Experts of a small language model.
Size: 8 layers, width 192, 97.9M parameters.
Experts: 192 experts in each of 8 layers, 4 picks a token, a softmax router.
Training: a variant of Muon for the experts, 821M tokens, 6260 steps.
Below are experts of layer 3 (counted from 0) of a mixture-of-experts language model. Rows are named router (the router's row for the expert), down (a neuron's output weights, with its number) and show model dimensions 0-191. Each number is 50 + 15 x the weight over its row's rms, rounded and kept within 0 to 99.
Before each expert's rows: "comes before" lists some tokens at least twice as common just after its tokens as in all text. This comes from a sample of Wikipedia text that the model never trained on. Tokens count by the router's weight.

# expert 174
comes before: " the", " ", " a", " his", " August", " January"
router:59 40 43 45 48 56 71 64 31 53 47 53 45 52 73 36 33 67 29 57 22 47 78 43 65 72 56 42 47 52 53 37 41 42 75 41 34 58 53 67 56 30 41 34 47 61 54 32 65 58 40 56 69 67 09 33 50 27 52 48 48 45 69 62 63 59 52 99 40 58 73 59 71 57 62 42 22 36 70 55 46 58 62 40 54 57 35 49 54 51 62 44 38 46 42 68 65 24 36 49 55 50 55 38 56 75 38 38 37 56 75 57 61 63 47 55 49 40 46 56 49 43 56 72 49 51 71 61 55 46 30 67 25 77 55 72 62 31 51 52 17 49 22 54 30 57 60 68 85 51 62 75 68 62 37 60 35 47 54 51 00 35 43 39 56 64 39 41 60 32 42 65 61 41 22 26 39 32 79 28 57 38 48 45 56 44 44 32 36 45 43 59
down0:58 54 74 56 53 43 36 62 63 49 36 61 52 45 78 58 62 61 46 55 19 72 60 50 61 57 56 49 41 73 73 52 55 79 63 41 41 47 61 09 24 49 56 22 46 60 57 55 18 13 30 31 58 47 52 66 63 51 40 65 75 49 39 44 63 63 41 55 33 50 82 61 62 42 53 68 53 37 53 69 51 65 70 61 62 55 60 26 55 43 51 75 48 55 36 67 61 46 23 50 71 35 35 41 24 57 50 61 24 32 63 40 35 61 44 57 65 13 45 64 64 69 33 45 42 31 51 65 35 36 40 62 34 41 60 41 39 59 52 72 30 28 36 51 31 54 72 40 39 60 49 58 52 18 54 48 61 80 53 34 26 56 48 33 65 40 29 37 67 66 51 58 51 44 75 70 40 43 80 41 46 45 48 46 34 84 47 73 21 66 32 52

# expert 155
comes before: " the", " a", " his", " their", " its", " her"
router:64 48 60 71 49 54 49 53 56 52 41 67 30 30 62 34 13 65 27 50 39 33 57 55 61 46 55 35 56 58 41 43 66 39 51 39 16 50 61 52 57 37 46 42 26 62 41 23 41 44 58 54 42 44 49 57 54 59 47 63 27 37 42 40 84 50 57 48 62 43 48 28 52 55 67 38 21 31 54 52 61 44 58 37 48 45 52 12 55 53 41 42 30 56 43 62 47 36 28 81 55 67 42 26 53 65 32 44 43 60 61 54 30 79 29 83 56 41 47 91 54 40 37 62 31 37 66 40 51 70 20 54 38 63 56 52 36 33 35 60 25 33 40 23 32 52 61 56 64 23 63 68 64 46 48 57 68 12 49 39 59 29 34 39 54 50 50 45 56 35 47 70 42 29 42 26 61 06 81 31 55 40 23 48 61 66 44 43 55 78 35 67
down0:70 33 72 49 50 73 42 64 55 74 17 50 67 32 34 62 38 69 59 61 73 59 64 54 31 50 31 34 28 63 60 40 33 64 40 40 16 49 75 53 41 42 75 51 49 63 59 38 58 36 35 31 57 47 79 78 54 63 47 61 40 46 31 54 37 55 53 51 60 46 55 62 67 62 41 40 32 19 44 75 72 40 62 54 43 59 67 53 34 48 60 58 55 51 50 38 23 84 63 65 77 75 54 44 68 31 54 46 49 43 55 45 73 38 21 29 20 22 55 50 36 58 52 51 39 49 15 63 37 47 46 63 36 70 58 60 59 71 52 53 68 57 25 72 53 42 53 46 59 43 22 22 63 48 72 53 50 68 72 57 54 31 53 53 34 38 49 65 59 39 55 36 32 58 36 58 44 36 28 59 67 16 46 51 45 53 36 06 36 61 40 34

# expert 9
comes before: "0", "9", "5", " |\n", "3", "4"
router:54 24 20 38 37 43 62 24 67 36 57 46 31 56 50 34 49 57 39 40 67 26 54 91 59 69 39 50 59 58 40 61 43 50 30 81 25 41 49 53 11 61 51 45 56 70 53 66 08 37 48 51 33 56 47 68 26 43 51 59 53 45 68 54 64 61 69 57 23 42 25 54 64 53 60 38 31 50 61 55 72 63 51 49 54 73 52 59 47 48 30 38 17 62 46 62 43 59 56 44 36 55 43 39 50 28 56 43 48 71 51 41 61 54 39 54 28 30 66 20 64 48 30 45 50 45 51 17 38 62 38 29 59 48 53 49 60 64 52 47 36 48 36 38 39 56 29 62 27 36 67 42 61 57 66 56 38 01 63 56 29 21 30 37 57 46 32 68 52 42 36 38 57 43 13 46 54 29 54 63 49 46 75 78 32 22 49 49 36 43 32 38
down0:58 34 53 36 63 48 44 44 46 49 75 48 76 55 49 25 41 38 76 60 51 24 75 55 67 60 68 46 46 33 40 43 73 63 48 61 45 49 34 80 57 45 59 41 35 36 53 63 50 43 61 66 33 57 69 51 41 45 75 84 55 78 68 74 23 50 51 50 43 71 31 40 36 59 63 85 30 58 20 41 59 18 83 71 29 40 66 48 42 53 37 46 43 65 32 51 30 55 43 41 35 27 46 41 57 57 52 33 33 52 20 59 48 52 76 31 32 58 48 45 56 55 54 57 62 51 62 63 64 49 36 50 51 66 51 33 54 59 50 52 56 66 57 46 22 45 51 30 34 48 42 62 14 65 67 49 67 20 36 44 46 38 48 36 34 33 50 34 34 51 66 55 42 65 51 30 56 90 57 58 44 60 43 63 07 37 32 61 84 64 71 41

# expert 114
comes before: " |", "0", ".", ",", "–", "9"
router:34 45 46 31 63 60 56 62 50 62 70 24 60 56 69 38 37 61 09 62 97 35 49 55 48 79 53 47 51 41 57 48 53 37 54 64 54 43 54 51 45 67 45 39 47 50 62 75 73 40 31 33 36 38 44 54 72 58 53 54 64 45 64 47 59 53 43 61 57 76 53 68 51 60 28 30 34 21 62 66 53 69 49 55 34 51 65 33 25 70 35 53 54 53 59 66 42 55 41 59 57 44 64 26 43 41 30 94 63 66 62 41 63 60 34 74 63 63 48 28 47 43 51 54 19 34 44 44 52 55 34 37 42 57 57 59 18 59 50 52 29 54 42 46 79 66 50 54 39 54 51 62 54 54 61 61 23 22 41 58 49 44 37 58 88 41 59 22 35 68 59 47 49 32 46 42 41 56 88 51 50 00 63 53 45 29 50 64 28 45 27 28
down0:58 54 57 39 48 48 57 75 31 38 43 73 34 70 74 42 51 78 57 67 38 66 33 63 59 32 61 43 63 64 28 49 37 67 57 28 46 82 57 67 39 58 20 56 64 53 50 34 41 45 33 63 59 39 39 30 49 26 54 55 58 67 37 33 89 48 39 75 34 44 65 61 57 41 42 46 38 59 38 49 36 45 35 53 53 63 46 35 54 44 36 39 53 54 39 59 61 27 42 73 44 56 59 43 47 57 06 45 46 43 77 34 53 68 55 77 45 21 23 49 39 40 44 56 35 53 58 51 50 43 45 30 71 66 46 32 57 41 48 46 60 46 43 33 50 65 73 35 43 42 81 50 57 87 43 48 58 50 12 70 40 51 42 52 58 28 75 52 48 67 43 24 70 37 57 59 19 39 54 49 51 96 41 63 25 54 57 36 06 60 61 62

# expert 6
comes before: " the", " ", " a", " his", " this", " their"
router:45 53 74 46 67 56 55 64 47 71 34 53 47 73 58 35 35 56 25 62 51 37 45 74 66 67 74 36 35 43 53 53 76 38 61 27 55 36 57 64 22 31 41 40 30 51 39 39 54 17 20 55 75 63 25 58 36 43 45 40 52 35 69 56 53 60 43 74 45 47 38 33 69 60 67 61 50 45 43 37 67 65 42 52 41 38 40 50 59 69 42 63 40 60 47 56 36 34 38 70 90 43 48 41 61 57 20 51 59 53 63 62 55 66 22 60 46 52 54 59 70 40 35 50 37 49 81 27 52 46 26 69 24 88 55 48 46 36 47 56 53 25 38 39 38 70 47 40 54 58 72 85 64 32 18 88 47 24 52 61 50 60 37 48 40 54 52 44 61 26 54 62 60 61 30 22 51 55 48 27 58 37 43 60 84 49 46 30 56 80 56 65
down0:60 24 84 50 21 38 54 46 47 71 48 26 52 32 45 51 23 50 23 48 29 14 29 53 68 40 50 38 53 55 72 59 65 24 51 54 55 61 58 75 39 54 59 48 84 26 58 51 60 70 62 51 44 47 54 21 31 40 55 55 47 39 59 56 46 53 59 68 32 40 59 44 62 62 63 28 49 51 56 60 81 35 56 46 32 56 73 49 43 31 39 77 46 63 42 41 43 37 58 64 43 60 52 36 39 57 67 38 36 64 65 48 53 74 44 53 29 40 66 79 68 45 46 45 50 29 48 55 62 38 28 67 48 77 54 42 32 61 46 43 62 28 38 42 70 40 67 51 35 55 68 48 50 35 38 17 52 27 75 56 39 71 69 20 22 33 37 36 56 54 64 39 04 54 69 44 59 75 48 50 83 61 47 78 61 62 56 53 34 53 37 58

# expert 49
comes before: ":", " /", " •", "-", " zone", " Coordinates"
router:46 47 40 56 48 47 54 40 58 55 25 46 72 51 47 31 75 42 57 61 59 13 68 51 74 87 53 51 46 56 81 19 54 49 47 71 55 56 51 27 52 58 70 45 73 61 59 68 55 60 62 38 52 61 51 36 70 35 56 42 39 55 32 64 66 40 65 62 42 91 44 31 54 53 47 46 43 66 41 27 70 60 41 33 54 34 38 44 64 56 71 49 20 36 41 39 23 45 39 60 45 46 70 47 73 54 62 33 28 79 43 53 69 44 45 47 43 35 67 51 47 38 33 33 17 22 48 62 60 43 24 79 66 45 67 50 65 31 82 39 51 62 46 32 41 67 49 48 55 48 27 55 51 40 54 70 42 44 40 55 38 39 24 41 55 86 43 48 75 53 18 26 56 36 49 56 61 12 60 54 77 44 29 56 45 64 21 57 42 49 36 58
down0:31 48 48 87 56 64 42 44 37 43 34 41 42 44 84 32 51 41 54 44 88 61 33 53 49 90 41 63 23 60 42 43 41 42 70 47 48 33 75 58 51 45 64 25 69 35 42 59 38 41 64 35 75 59 30 34 64 35 70 49 66 61 45 21 43 50 40 48 46 58 65 23 63 67 68 51 51 75 47 50 58 47 56 49 96 43 36 23 59 52 37 46 42 48 65 44 52 27 64 62 19 52 72 48 55 43 65 74 63 54 47 69 43 53 57 49 30 42 52 51 53 52 56 30 48 44 26 49 15 57 48 56 35 41 49 46 43 64 41 49 65 45 56 31 47 80 31 60 39 77 39 36 52 29 61 73 44 34 64 68 36 50 46 64 62 37 61 22 54 88 63 48 39 18 45 37 58 75 40 66 29 30 52 39 62 59 36 50 64 35 51 78

# expert 146
comes before: " |", "0", "1", "2", "3", "5"
router:37 38 04 34 43 52 56 42 33 37 66 26 72 31 81 34 50 67 43 40 50 35 59 80 44 53 25 43 45 43 51 26 58 20 35 63 66 43 86 57 40 52 53 57 56 77 41 53 79 47 40 47 60 38 57 55 61 52 58 84 65 42 59 42 56 56 47 80 36 56 30 58 63 66 18 37 45 42 67 55 47 61 42 79 57 57 45 45 48 56 55 48 53 53 80 53 43 51 14 74 45 53 55 39 65 45 28 81 49 59 72 44 64 60 58 58 24 64 49 59 62 45 37 44 19 14 33 49 41 37 34 46 63 49 47 50 29 54 40 56 42 39 34 43 43 36 17 62 22 58 65 45 47 55 54 64 40 24 46 45 37 45 44 52 58 40 93 51 39 50 58 58 44 38 24 51 55 38 57 67 40 31 43 57 37 21 33 82 46 50 45 38
down0:49 38 66 64 54 46 58 52 51 52 67 30 42 59 63 21 47 39 61 46 52 46 33 45 56 36 65 67 61 20 47 54 56 84 37 32 36 51 61 65 46 59 37 41 67 45 81 31 24 36 56 53 73 41 49 32 61 61 49 48 55 76 51 60 21 62 79 46 39 34 30 59 61 45 56 45 56 47 77 42 61 31 55 54 32 41 45 62 45 24 36 93 11 38 56 43 82 50 40 51 37 23 53 61 39 66 49 51 59 53 48 51 66 25 48 51 48 69 49 41 40 62 34 73 59 40 65 48 34 53 52 34 49 52 58 65 39 62 39 57 19 47 55 61 58 75 34 74 58 35 52 23 70 59 37 78 59 30 60 74 60 63 30 64 54 42 75 58 46 94 20 41 44 49 38 50 49 38 41 60 45 15 74 57 49 67 64 44 55 81 50 72

# expert 123
comes before: "0", "}", "5", ".", "8", "3"
router:33 39 43 42 43 38 63 46 66 82 58 41 71 49 53 42 45 59 29 82 75 09 47 50 63 57 43 33 61 46 35 62 66 54 34 76 50 74 80 67 47 73 60 47 37 76 50 56 54 56 27 52 54 48 51 63 76 79 50 66 56 38 59 29 53 61 82 52 32 41 39 48 56 69 33 30 29 49 76 79 47 73 44 57 45 53 47 72 09 73 52 54 44 35 62 74 24 49 42 69 36 45 66 49 51 32 25 64 47 51 55 52 50 45 75 60 58 45 59 45 41 44 50 60 61 38 35 40 19 42 61 35 61 47 51 79 46 37 46 52 37 35 37 46 64 42 49 65 24 45 57 73 34 78 50 44 38 32 39 53 39 32 66 52 63 53 54 47 50 53 41 40 35 27 35 37 47 65 79 52 53 43 84 53 50 18 28 63 27 50 49 23
down0:44 48 52 63 29 41 58 52 61 42 43 62 32 53 38 48 33 70 55 76 40 34 20 71 35 59 84 57 40 29 46 58 56 65 36 42 51 49 21 55 45 62 21 60 48 66 78 55 48 45 65 33 66 48 56 57 57 54 59 72 53 39 50 48 39 64 70 45 41 33 62 40 71 50 89 57 14 17 49 56 59 20 44 47 43 37 46 40 57 57 49 64 42 00 66 48 61 72 34 41 53 49 40 36 52 69 66 43 52 55 47 46 30 56 52 41 54 53 55 45 47 69 62 38 72 85 55 59 40 55 39 58 46 40 88 47 62 41 17 60 49 51 47 55 60 65 40 44 40 56 66 62 35 46 19 69 68 50 56 28 37 56 35 62 59 64 87 53 30 64 26 66 33 36 64 29 47 52 25 60 78 60 57 51 49 38 81 47 54 22 55 37